From a checkpoint of a small mixture-of-experts model trained on Wikipedia: 9240 steps.
Below are experts of layer 11 (counted from 0) of a mixture-of-experts language model. Rows are named router (the router's row for the expert), down (a neuron's output weights, with its number) and show model dimensions 336-391. Each number is 128 + 32 x the weight over its row's rms, rounded and kept within 0 to 255. Numbers have three digits each.
After each expert's rows: a language model's description of what the expert responds to. This comes from a sample of Wikipedia text that the model never trained on.

# expert 26
router:105139047113187167136100107125070086143127105111155102129132105067130113156148069184130115146118164105147087060174114195151144164084088119166122098131143135114141153140
down0:140126124084057126103048079140113057078147148114124141102108184103099133125132117128129092144131134202108093099169134153114141112127092123147163158147147102158133083174
down1:089108109140152146212154088106160161189110164149084109112104038126152135140099110134141091110125101118150114175085165232186123149091125169168119165165150109100064085115
down2:109118108168146153136137181121135131198133162105051157134073115103163180067105152136144097077128134218147133118181098103119124081146142130101134081116170162131149112138
down3:160095147215133191094108215103112125102127157118120149122198135135130147139136081109126113116142098079149138134193093147164159093127133141106148139114103075156133160144
down4:114126197119149129150118162184131050153128093061078119083138116107180140200126094073153246138137115174133090126115116154145091173087113147111094095119151108107155127103
down5:156117098137151086133090164101119159159173174164120076119130096124123123132157071069105137098069147094183128179153124031187180128149132173179154125080156123122135144154
Academic titles, sentence ends

# expert 23
router:152174158167143170126139121144172133119138138098150166094116102158161142145105129061084133109106200166131091068121097118090129124078100159089162116132084124220125102143
down0:124127132169149125155070177160095108142120097121121131080105136124134159180111091095177126163162118169177085146176143126083085150084123068098160166084122146123083150180
down1:106136135157124120159103103107113117143120136136089119127111146158118109079114088115077085118104116141117117176068145183072102173121140065129115089106150122103081151085
down2:182076140110085143091129121128168034132124156140153161164112126169103161154162097136119142152086120122171113127157126101139135104133090137105175102103108106199154141129
down3:163152105176107151126108127139102113134120126099181105105146138102116147074145182084078143113125152184129089157139153140101137168168167121142157121144119087088086158106
down4:094107089120114105118152101101119167100146195133070137137122142130093166069097068101158129150098085155122130168108096152105088093098162131165080131142146156162162078122
down5:084198136083127115163111042067114127141084105191134136117139099140101156144181107127066165093097162129125120073142119130156158175110151155103151064132173159098138147182
Process and work nouns

# expert 61
router:121130193133175099085091128162164183130176097078093103129134134138190123100102094081071153139154080149128089100049099113127111117101130115115146155156153060132054151120
down0:110089151118101106124101175147106132159142114119089107133124131063161122123090091086154088154163144177123146099080179204104135113134082101165095189154165153124099187160
down1:146131141174174123181069089102146102178109127086109138081152083151127162066108098099185104147152075129134113124112140145130141101152132097144089132156139133170117097147
down2:108138124157135205101197127091114151068141135160186132145120141122146104139063152096092112106122083157133109143151105185159069091095126099172149073105164120142102197092
down3:102098109090135116158155096085099105128107141124165058163136124156104137147113133069135116141113116202091212131149186138102120155112129140168164159119153073124072177119
down4:156142107205107122117075130126076103139056106106113112171135091155107131086099150134132108101158180120129136146159077069134148177119047216124119147092102106155144145083
down5:175108108095140100078161115130094112169084154109078159142132132168086146058165171118101128217123185128132108194117176115074120101135146079088064102119153147118146082136
Abstract institutional nouns

# expert 39
router:151207092131120137091097112139112188103135196146150115166113144115078183066058089134121096108146119142127123161127101183193159106131141058154085091114122106160111143106
down0:097108107196149104182174137139080101144127159093118108129114191177143112119111118128146097096136078078107139158117153121189116165116118153137128149161120158143148131126
down1:143155067074130098087117140116139109120081158163090142151112151107107148126145100081125169182163107141076108133129094146054072155127113140133132154144134116169128045086
down2:175134142075105145114150168117168152155117172113162113117162122070143099115141098169113167141190074071155137067083158080165197121128111050104119152113132132161092155178
down3:095132131153172143109116127079121152112151152152093096089120137126060099044139136076153119161103107129121199173135080132131120107113152069142107164121149109172082092105
down4:067097133086111095143116117111177188087153160126164146150092132127112121153133112122148097137131101090118110097118136151156173108113124105157151167063113091112116157108
down5:163117152133105131047137122038113172121138150149102131078133169168123125178186125169142110160109152107115105128118094098125178124116213149125095166183137144117193097138
Year digits

# expert 27
router:079165078157176166134113095102106123079100132167119069095133068134107136101095142129132104084101094100049137115146130117134091148112147145089139097132127181062152172127
down0:159098116186117150130119102184129066153142118201082130040120185126174142158106149111044159144137107134125215126135112108106166125116094147106099146092074067107146099076
down1:101154126192101153178126099128156122111168124130081112096154125155159091129169151158152135149113100155061113150049114133118122094090094113136128141135171098075181104141
down2:131147090119170042100124139132167128128151138125133120089098096100147134165117122089142135082126157154111125100139130111124093122152111144114126139117071097119108152106
down3:111167108101168113164128100169159124146125138148127125144143170147086128097077149167170151134113119161131051150126089144103172105082139150087154158132121170093153081137
down4:118078062143108127112136075166142111068129127095156086087177147173120123136156139175095109062142130173082130083130127096114152075145159108134186191141118075113151099098
down5:142138158144086133111147123150144090122183150119126112168130073132149103117109117154102123112089187163141169059123117189076094160145105103105123097153109115113137080110
Function words, clause links

# expert 30
router:111173150147078092094116101197154103073152171082086161118142147101150150060185100114067088153135116133095153153140125170152117175158117042078168187059121080121134080086
down0:116070163185136157098104125093111112143150116088107126172138139041101100206116126078125126119088135157153123181102065122088148138132122141133076117130114145160164132148
down1:116123083123105117152120064130157117138078163149169146132168158088093050090052067201094127158133135154126148047133111089181195137117178164168141211188120136164143170089
down2:184148133130118121090113162206160104187126165176126151159118148141131091107146103092118140137149123168094137110147151102141139154145100177120140155113113076106068109140
down3:133067072097042128110150100134108151145148091135108102063076138106151187139158160167162170164090151126131116136086090137092130121138083118095141059164123140126125135108
down4:108084141161113153121085108167144137165162151126168134177081135168135089120163126119160169079138211111040102127104142116124126130115108118176128194091101143114119126111
down5:132146083148137095204147113074189097135095154078113142106114056144134142092137157120117123121170124150134137141138112161114148087124158133129102092134117129098145149139
Pronoun subjects and verbs

# expert 13
router:159168142124146134146150125111137074172147139115157122147097178081167150152054068150111131137143050141090142118102135128128123138074153100099181124153141132083166106152
down0:094121134160174072226167154130147126117130116161080090142154096125134145129168182104085057091113118132173100143181152103107145165099111111119147147132094135135173122132
down1:122129193119109183123131105140163160112133139153144138145104122145158117131110162037095111089147076121138063054109133127060154078126179143108126129117156122098173106100
down2:112139158145153168128098141118114114115160132107097135126091110126136110134096136132167112083124112128120125148133122154161166106130127120080112077115159185154115145120
down3:123105091186131116162165071099104118087102143178071069127112179136086131144153132120153107166181097145168128112110125165152117158145061150126128107080126134178127181149
down4:172128152110110089138144207137154129109118079133118131194188113156132123122100064195113047119137105130097152122137121056095156105171132082145173138166130119170141178120
down5:145158134148092189176105134146151099165063127072188127127115067143187111173139122160073168140173130138112043142106084075092158111130118107175149152094163140126135165119
Verb-linked prepositions

# expert 28
router:101183107126111166154145125138149150165101068116167119152161110109131134073094147112131132127114111161068116156177128092113108174136129067068091088109121181149104211126
down0:202056114129166138095135188125116123134153113122138096070155142069125111109158128111144136129175097120174141130080147144165096108137129110156087075154146117048150127080
down1:138088161104150120119188131184124138132074164175114135114153142156122142145095141176047110113115080096103131096142151134121188129135088105129137161101142167138163087153
down2:148145090181109166079106147093172073106141143124122107116107064141081121156164106122107172116128137131134160169109086147146086146160144133211110133141117112132154206142
down3:160078158130110181121200154062140126028115120107183135074158155143154188134122068185175147150115122188149103112122109104116148128092094123105115108117149148116137116088
down4:176140098152120105130122168113105142158206163096157138093152136145142086165140054102086129165143113178168116107097089136130098117137157131131075193190144112132112122120
down5:154100154126109134142122180169099077082148072124135126157147159083137102169122097106114142154100130160156110099092131100171105104087159148117149161073090181143118062145
Clause boundaries

# expert 10
router:128113148129173170099125149111107167132129157171151142126119137073098158123148123146097112130086200122074105134122158131119091113145190095091086053102152099143119109103
down0:156107128140182204118106118074077154100143141139133108143145145099139081167074145119144126123176188149125084084181100186121178160121035095141123077158109077213160130132
down1:135117174111127188123143128174139094129057153150139129104129126072117072131143050178079126118111141142089115181155135149082132105155109070133139134127126183073116094136
down2:111114109134061137119092123149125139080142109086068170186131217134155030135125110069151131157172093149179100191148138139133113167113160157129127106192103088097174113108
down3:105108144115143139127110099196138114182131094143068155105228098118181138092155118126095112116213207147092099151125144134142149134165135156091059131125166152101162131123
down4:139155153091150068133128121101056165131128113118122159040081121136122168100106137052096114124102088108046080143137059145148139090136129134122105126150095128110094197078
down5:078141151127122131085143128133158074103115143128109145162125102122103129112130106129112060144119102136124134122092144097188125141135127092156144128196118154177056107140
Digits inside numbers

# expert 42
router:120133137150127105137180138138143153153128108123097120098110146143093133147097177185207118125175165094108115159172137060120176143163111137128085165142156147119180135162
down0:098099110090170149159129140044159103123150125166147107081121087187111079115138163096119126110153156095163110175145116151117150140091143069147134164087130137171125116178
down1:131079158110132103133129121124091149094108104111159091116141143147119122135107121141138133157080146106167138099092123159105098142160098156118083145128135165132144130152
down2:155116111082050098123141169064121161146119073177107084107108126116144127110127179079123071136113122165099134106115181062081115146107109100175110141167133098168151153093
down3:128166124077148130161089194101072164183091152146067133123186112125112129129161111133091124174098112140130149215174099098133140195109139119147111156137138104144128128104
down4:098161099168140167124085107104105058152114135113144112115127159124116112081100154139099158143111161189122070155109106160114150081123121136118128175134122168096189154119
down5:094120135117089133146129147086204139069124180100154128128176112134158102098159177130106100142104097112159151089117080128090159087148113131086119118122096104150098134154
Infobox list dashes

# expert 6
router:184112087179107137165146170142147099089191131140114158156132121147093133162129117176091179073144168163141137141141156109124130136147070086147151128103116159177093092141
down0:072131071180137094135086138143118096094152131144171100090127155137128059202123058118124137087112151130093147120168123138160133125140129177135127167195157161112132144131
down1:100160104139141137111106147106135150122122103126148151119084096149114078181159072153161138148105104152061091135180114076152121165143182138124101155113171148133104116157
down2:152134122062127101147091140100114178148103145076128135182107137112124085086143105185134105200154153159138101151125102171182149193109121132087101127117083111134131113150
down3:174146159120138188155131078152155119166141129097160107112154097098161159171152205142117098087103163168116096134135155097145092097154148147136138110091119159132103116039
down4:141136149136143138078075118160180182104136209179155111084176114135086079119083048112115121129116131067142087171106136163193130218104154165180174091147166098072076076077
down5:134110138171173151103125124134114179118100154125145149130149111100062117129109117133148119132157163090174123177134107173099123097128091165129115174190111146099168148089
Name-initial capital pieces

# expert 25
router:109137101132096132125125146070056150174144134150053138126227143177103141180192159134158153134107116121103114130086121152141147149163080134103153123105176132116081137165
down0:177144170121093111129202101190200076130112150146125150108136188117119149127158173082133140081143108148187158135088175241154119125130092113161119091112161147159154129174
down1:132095143127162184136155153132175103063132148156105111097124142123191190102117152170160139143140106150201163159233139117139150136157097107157204117135115145122139124068
down2:164130108089154141186083126111102124106109105111107146149125128192093159124089179097136144135164148121092133171125153127051182124126092152124099157119098177121143166125
down3:102141169148162128173122126110162134102113184089122121144114087122074092132162130117145165155122138126138127154180113108140109104135122073095143126060206133163098164133
down4:137158135108098136117143160199116154105101134143169167198106108129137124124166147095132093145158098101140130118121128084124095160090182187154137088117114198143090101149
down5:118188164138094125185192157098090138115109117115206147094079083120146121096117167063090129112142131154143118173139147123152169115165176079127111087150118063122115170174
List and table separators

# expert 1
router:093145101111155179189158145148196178149101151178188107090115179173172097086105138025065107115148119130119112194141123151121079104177127135111138134112117171153161170163
down0:136110080147178076098088104081139131187143128082138142147194102133152119095131087166153139127149147125128139137134135123075203089134119115155156119111117093166124156043
down1:094142153174107177065096143058097103114138166069186064157130133032173118096170116104147129126147131153171113080089139182118122089156146057143185080178146129079146155129
down2:143115092178161090106161207144095072127149104145042129133131112136110151142115105094131163124125103110119127099195117090128151139137127099150128122112157163163111082106
down3:139073097165137107140122124107066179078143139111101103134127174137104138082127172137139095131162120140094168107149105148069120166151083137188184113096148139111141152142
down4:109126131174170186090122161090189198114156111107087161109150099125080154133033123145104115095115130124120087083173119169063143109103137106113188144204154129105154131153
down5:167059085184120138153088105103147135103104187109136080166105160134108122198164126169117124111133161087148122178122134116103119090153103192150116131181094096146084115128
Demographic and group nouns

# expert 19
router:125080130152189121142098156117187115174139153116169136134122131118105133146129173149117173153104089105124175143083112157111195182116142146136130163139170083137101131157
down0:144115103129115169111057150146107125164123086093191120123050063170152095116109199111089093078116095070097149178160147113131112081124117113095069111085122108198115143085
down1:157132168147094114125104145118112139110107124154166156102131152096131114112156144153166088149145096127122120140117196150115071089150109154201128100091108121162125115121
down2:152148157179105072123157066093157089127069096133166090101062118143125170108126134123123148113120099141139121126094119122110098091103121102075194165167174149123189158063
down3:163108096176103082098081100103113122123151084089098129105100108130115145117115103128151113127145170130090180134126177189046162111178103128098083095101111105114144146143
down4:144124102168105111133089142107106103214129135138102152151106159169087094171164114141095129124087191127139132172103168152133126162120117115119175025154153136064094126104
down5:135160143183133164170176104070129139075113149144137140122147129122170102089119158140127117124154124126175102114055121145033112159124182089086145111113155122114169143107
Concrete nouns, foreign pieces

# expert 56
router:096105165107085126115146158143092139084091073086128147112126138110135103156140101145098147173101138156146179145139129113139151085151143116148131118114142124133121128082
down0:091100177098099155170202161163120127166066076105176130091144129137106178135098174135073172103186104153111112238107147104147127106150117072074120101143123086094119115137
down1:131149163109102117143109183094117117092086189171099127090108158116154130121180123136146169116062082127096115114090125138038170090099106098063142158068180112156106120107
down2:119130050104108120124128128124113157086167113142105134143108141119159101162156121089138144093099104148122094087124147080126139148141118148186119110216154162164112128105
down3:131110138099076128156075127124088084094108165225113187180135053212117169148156141069147119161095123120176080126146149107133148179108160071178120136109153108120104125145
down4:103194101081156195129114145133172141111196089115123150148103095095082114100154071085120133133151152080141127130099096107157145135089104166139155116130173127135121106134
down5:117103145114129148159125074131099160116115211127135155099081088156091130147113130115090148152113134141135185081160128120114146126144162171112120069143164075165169140107
Capital-letter codes

# expert 41
router:123131116133081110091079115158115131155097138139061137112174151132115103086148150120088115159098126126175096120115135150118139128080132094114150112135154122095085107122
down0:133145131117099148148100170136137106195124144149097152116143141101169155126110144180212160175170083181110169111133097117088106106097074113141192153051093126157135098168
down1:144064161117158112169135128152131099173077161100109051144121144118146109111099147184101107091112166081115104128167088181143186212148137183087111133156132126147109122074
down2:171125165119106169102135070142089063187123164144120117154109079147125133174132127112152166125165126097150136116134131138175159119096123135136140070092137139125123125172
down3:115114170133196159152105081103103063157127142163105083126126159116152086106101140135129163139132169101091134078077075127153141121128077206151130076094132143157163175165
down4:099090100099180108063063161149141155142114111087127117109137092126150093057153105056138092097132150108077083111119103108131151134140080114082075185096123126091157128121
down5:086131095099106098132157117132148132136076156104129154142110130163129045118182136170127101184111141089188086230113124134128114183117143143149151139186168081150140134146
Copular and auxiliary verbs

# expert 15
router:143123091091065105054161153132137117143154105104148144095080170193154134110092116071138062117101139096148142141112143140147139082170149100143141150126086155192131084115
down0:132122140149089187053033134173165094144156116128155144119148118135096141143122082094177108096115142135134079101155138118047107134130099131145130132141084095180098112127
down1:133096172095155146132095131139127135125123095146114160136160119102121163202170144131106139139176177152167065109129149138170129200158068137115068159124146144115086156158
down2:103119131135106099126103116108161116183106132101138189110143141137098072096141141113156045053126113143114165119158156093157166099139121163164141086071143111163049098166
down3:184158164112100145181110146152092145172103126112089128161139158147109104084150105188183091097128133176144160142181093149130106156125115083129129231151127138067079107113
down4:138135099121131080092099128137128147140149161143083115061122100119091123139146139196140153155136074120140149093103130075146173084104128165152105152160083154074113137058
down5:102140164123134153118160149119156107115105088129112084153160094117167079070147136149085089140134083180088101144144151112079174099149124121082124139101097063080148127098
Surname word pieces

# expert 5
router:109106109137121138122132099094132176176132124111073142127124116129120091134149141085163117161115130136161148022111108199137119151102121138143067154178129139130153132138
down0:101115127141172200117115131164094071133077133090158186162068103138132124133127146167125110133140177144141144158186114157073161142058108111095168128161119178179162157114
down1:172101173111159142104042154123151168167126078134115159164060135135142104092121237146102134133131147150180154160186113108186126161131062140141196082140134076098181150120
down2:085158174116122083123063106129147207032136165067109088069097141140135129147129133154197137131122160152116155141089103117129186162115104199194128115171130156148172084176
down3:160143156082181123138148120099137107146148120113177050129115130154140082092134115167037139165154143159077130124052173088088188124123111148150086146131105135073117173167
down4:178105092178145143141094136146156083098187139125055135141147115130159086138159117159097109081061138146111096147159149136032118155131174164059117130160127155183107101168
down5:198157081168058164130130152126101177073075105131163131100101095105146156147121110137141153122123111134178146116099168184144097155148110090093129143148084073141177147120
Mid-word Latinate stems

# expert 3
router:165113114128125084108060142079133100128165158128176142169119154127142133107100152084137113138080044130165111204093112140135119146130080141091104140098146071174113130090
down0:054097108165166099153102140174122101145126108126107071092156113105069174085079130092129148113162112161133178150099177164153079106131145138138142152205097186141126178084
down1:096132143080169075134100171138143081105113133246206148107125128178120103130163095131164114112122161113191189089123130129103158126088020198173112169170102138145115117103
down2:133110103137087129132163112095108078124089104109191142162131131114093101085127132186172156144178117174090159137123150143121038164124092145148146128119110125127107181195
down3:134107102105092105138165123083107153130158085132101148130117139123200138163131083131097106148115122160124107177130150078127099147086137115165142137167117108072138167094
down4:158123164135176142124112113097126122233073152156107134162131140116159154156120105107163180130165098089192127116115187149115156134157120180100185124133113131058124180202
down5:084104129078165130083121121172153099097121128139177113158118118123146164109159072169106088103083124150152122131138114096104093069137102189115087152118087177179126162137
Sports career nouns

# expert 17
router:107132143108131137153125104115127115128188126156081074105126147078072108120186169080070189159112140175132130204072101111094033130176130184151086105140150063146185074176
down0:102142125093144084100109123069098085090154092110131140134048133112118090065023178080097073111163127132110136124175115117159090128142126132113131116113148211092084130127
down1:185100155043148168114131146070092131153142052044103128158078094147189142112082060076122098140106151129189095098106156165087141101141135154125098153145121116075156161159
down2:135129174155087117108192149110136119126116069145071102099101141118116169170158090156200157108097158107137110151166111116131180060151137195144073147144116114158198066177
down3:120123071162172109101145067172146119107149185066109101174129157090098139119118101136105120136078141128098120179060076130139113128125110154122098171080138210128182145130
down4:144080164116167100082184164145114126102134101117154121086100135227131101095146099071186145118120137095134095141126154136098122188071092124101137136144095155107178114187
down5:149160150099098134161090176195076091153087083107082127125094132163139153169140121187119098147137157128174137093040169128112151129153141180087158108159093163119148165149
Spelled-out counts, table cells

# expert 14
router:054099166154155146105164146125092094159106147112134110125126115104136108124092156119194127085131150116178134096126099045106157196131172115098117102172064108151090055163
down0:185126116100111180106079142105159130075155135167166161118200093110147111156148079119124138153103179137149099114151125112158156221136119096174109149153102187148057120154
down1:153148090150131179102175143065119110108217188175163127169100145183133118140122102160125086163167181141161148121100092152099126154151134168086085092160188113091104128158
down2:084146109158153100062124154171127185182127102160138130183135129096143143074104151192132068146153109187176163061147136147082063155096130114104134090089085189113130163110
down3:122180128110108136163128125094213135147116183094149176104141121137069109105095188140132156184150106131170144111197090132161108122120102094122104143091074132082100120120
down4:169156154135140083074154121148097143113122084096150071125111116144115157082172081099153137093139133110148159096100085067117097067136140126169120115147121095190180147100
down5:113135101137132135108093139096156153143136093117137067103161109114124062171136152090155127131120072127097060124076112171139134161135126121164068110113121110193129084210
Titles of works

# expert 9
router:166136124107126099093140136097145102081128093144178160140151098130095180081128124085136144157129083166098119134116090181094114068106189141098120186108102071155102105152
down0:084111109139113124156151100155117168165111182154079120165122133174148166191173107088137135071115203126157125119070107119170155081131112101165141156144116131137051123110
down1:110095112138111150058066103125148160115148091117125123166129095149166129100135059129083084077125121142135127108137133152151138202131159130154117083096180091142117157150
down2:147102056105175114222119115148144136120187132055128109179175059170180136137158134083138119097102123104116099111144145067190164107095142122122135153128089093163206126172
down3:130120136042144202137136136153123074117121078147086159194070095148113103147126126084122148122068136090103150149111128182160176130144134171222084120179154118076150156154
down4:071197106118114131086159134158108165119150146173140157076136134121077118141127159085180177161187101119092064155175093127140080124154042061119090138101143103130150188101
down5:125147079187157107116124148092127085061133078137071102113113106126189168135164127180131161149124131125127106096109132166093111151131165107169135136120185134171167180145
Modifiers before nouns

# expert 55
router:104136093134139176148097152127125129139153167165173171114103139105150153132070152162136137093156032161139118120097103113049127174107119074119112173087151148140151161138
down0:093098100097165098151153178127198136138135097129193163081096126158131135123132103183149143106126122148200186082204127147130178139112127115087118131088147112172116148154
down1:107140105083122160131079182153141101132174193209176084089120120148099145123140137136136115129136131115132102127092181137111139092135155105147112118144155128139146164154
down2:122106148104171128129156113147107090130071137164089100159089114153100130099127147208135090121152128112159148155067166113123120112109085131156071176122119117112116085111
down3:128082214130157164114173056126134069144114121142091104184153148092143155133118092128164152136184143142095159098168082126178145148127080121088093175131141189129128101213
down4:116173133170157138189039145174204147157147113135150104157129198207093065108138085067114108077138079052104162136181095110112140127131122116064140180175105053130109159086
down5:130143136126074095082125177119146151129092143099148134135128113205100118083147145099096098086104114094081061123131086211145097157143182099118152165107136142090094157106
Conjunctions in set phrases

# expert 62
router:113085123159136116156127135169168152141127109125168138183109161155091168117107178159152159119130058045106160134186165113141114187071147164076133109097160198044103111112
down0:141138152136115090154107097100104089117151120128135179111122137120116101149103180198164142122145091143080085096116085147177081132139203130126135138138212143113106098146
down1:137127143108151148154141154141138104114148187159098090133117131122183139105085150110127131149164104112097123134129106152108083137081105103121147147141148115086141111105
down2:140105145122134121171126118117187147104146157123096156155096084162167172138118181175139144147186123108143106153116108138124145098159125144183048132208116124129090086093
down3:174099187104121168138078150155153133061120137131062103160137138183127151139096115094186088147141075124174153133109120176146143123106180134059166098149155176174084126175
down4:069141152164133159133149167094116172143173079157105106154112086096201149170164153134061133124134053094086102115080159103149171152129159109111124128136131139073143078144
down5:148101095152100151115119120135167052110084134145133162152164086168109173132117119089133147167098098117171125168165177161229175093148076137124106085090136126141161117133
Prepositions after phrases

# expert 44
router:111131128155122093118119135134156143138148118167154111171110148179135165128070099105139149095155161154164108139127165079136191135142102129150168116135134092086146109112
down0:121153045121088107104121145067110141135168145140113122109142120149141096141108106105147102123081116146095154132148110103121103084121108156141109153148202111093167145117
down1:130078091058235163140178142134116088109142111154154154085137088082133168192092105106136131142145121158145114132167151147097167127152104171122131117137125092161117142113
down2:130146213173154153131084148063122174129157098122087047136076136107145105131086066122117184104139127172172092098109065183105095121147128122107192106123170146069139108150
down3:130083164140063182112073091149072097116075144165125165170167146118122177146096130118120171162116103150097205140116113061137127103078181114095165137159152073107114137174
down4:109129154107158057117106073112186109112129157081149133098134116115053168097112074105109110091106117062133119142074128211083119118116119125147150096168130178160130118140
down5:187152134162120157136149101108068112165106134113131213135123125133096173194125118139143096126126114047138138163138134095121134156125148171163111160117132095185075127058
South Asian name syllables

# expert 31
router:151112197127115147132114134179069182107130162121145157152141081110123144138175163082125134156068140127109128167123141105127186062126180114135096096079145195139132149132
down0:170160109071160143098146106115151163084153145106146153120116145110141130122166126188119116135167114121087099107127145158142161142159086102080136114126106104133085129128
down1:152109070151118159148163058108102166113153127122135100118135142166083118159086138114174101130113143093151151183143069102148135083064134171104102159135153187111048159165
down2:129134139131098084130129092181137170145191144137093156144147112141084148142096135103118167140166134126131099160119127154167134151111077145120138131151160090084073144133
down3:072154115162147171084139107170112113150100172135144198083146152133095206133167129060138154170176133122104132107149125163123113151162086079126144150076092067203152115066
down4:161177126127146087079136104085109157152171159142121106138147096170095176196121118127145125144111237162112112149083116130146151085101143156161132124095150130113099118150
down5:168139149143144145166153102181096128101132190152155161112088140097105109049122100096150147097032141140141126117182115137121171142066156206133150153111127111125174118143
Digits in score tables

# expert 50
router:135146095120131134164064098157131087172131154130128127144093123177091088123123087029100124183155080154143130119119137165128099114137125140179100111173090086141154116123
down0:155054147122183059076143117089168081162138172101148110139122189135180128174098128082068154133125106094138136113088163038095132110124154136130136114092144089135139155086
down1:046141066141107107091124083211119141125106201116185123161133095140041169131157113085152128103130110118080135127174173082154126135127111125177109123101090071141117125126
down2:101143143117178114146150037131095091118055089102146140113126167106118164123113159108111123130110107066173099136075109088054104196083151122114125149123139100115154129157
down3:092106118095131162172167178125102120171094132110108162083122123160142098160101142129112131079103101111137179148082126103126101127132124173117080171107158180151121124145
down4:101180087110051088128087105128100156117140143149128157095148109141164084117146133113157148144129127155108105045110123153121144114160097110163143144125140117116173141168
down5:146144172148115148093083132117066149084177121172111114121078159148070121174090149085153107159196119095106100123091133071108185149113145189124167087169121079131158216167
Mid-word name syllables

# expert 46
router:160115078109136124133124142139109162156105110121081128123166119099175112164161122182175168089190157068121083134084147070166085127140111132176153069105139136130203167125
down0:094137100151102149146136180130120157129191167112187133139157120161143187166090107193149130121118085149151155091085112157161106123147106101140113134153116133174170110194
down1:067104153165139152107103154146109105154176178109131108107119186129154123095166136112240102146106089111116158055127077067086124124135126175136156105145189119193137140132
down2:174104178101169091080111148144093135121144099110156140145130131154164131121091158128085089196137140107147110168127108133077138000081099060137131070108220110130174116165
down3:105127150139150101170196061080061126074128111197132129148149088159065163101145136126144160139139111073116155116133160108124092182140138076132218101142189133079109202140
down4:132140138126056150129122130193131123127204119190191185162106151125131152103101102123138174132135176127174147082182143154111055179141143096175170143150103116159156090130
down5:126120125092130196117131118139145156178104077046063123108180114125114147140077093119173095115117128177121093145159097128127151122105138131111121150068126171135151171108
Determiners and table pipes

# expert 52
router:152140143119209132115116118084133129105132178105144137127092168154124106130119057174157188157109099102070138119114081112159185118123122086145129093099192108083100108040
down0:118158117162116095106154127110140104151177115116143085142142101118127128139129158143139147133078088136129162031094152106092177105116134119096103114127120106156133123079
down1:134175149084158117120085165123140100096151130174116111160078133097118112141078103115175129147153076126116129135150153143166093118120095157094122113102133151204128140104
down2:191141178156114142109122113092153111095084178178154113115108089116074133084154162141101094141134110160107077101165147133168120108109144158115130169156093205084083132199
down3:114139114130083102116144102141113159097129096129148107125140129087105116164103135124100176121147133105125127105155082094120166101112111114151104192153103094149185139143
down4:115123199078089115190121136197103153108144144136130049114151112127114112154164129179142171098107148100163068058090160154109116140138115072119105143166114110130109129066
down5:132097103123093081176082157136151099104188123106130137126162136157137192142106184111139119133114095174117160104095159089170095138181184154078138092154135087104124116137
Sports career tables

# expert 11
router:120099140156135149122100103132131145122142186163134166155126074106175178111123125177090154178094102129135074153147156122100181103175157133178134110113115153076159105136
down0:131161163141139165170154110127108118104145124151107031134130119164104150103120143082122163174160135127181134133140110152195085160145072079121147108182087080061095083083
down1:118128116075093141146075130153119149103123186137131162184168158178096172126139085158135130083151109139145124143094110123210086118137129169157158104153145148101075142154
down2:120142103145133135148143138148108058120098137117117133118116130159148088096096098179205119182140135110141151130171114141173118119107196142111148072106085175051170154138
down3:138136109168160117120172112117175105154139111078148132157153139136182096173153099198147118157131109131123145115074183095142126134141117126060073100123157142080161132128
down4:185091196091149132089106118126121088081071125117102131105089191158103143131179125137157105161136083177113116129117135181144089134155072147138067138151135128072120135141
down5:166106109098157119076139124059049134133151115144089149168089104075112175044150165152123146145114120178081087158130113159135201114117165153128146201132197118120117117174
Numeric punctuation, units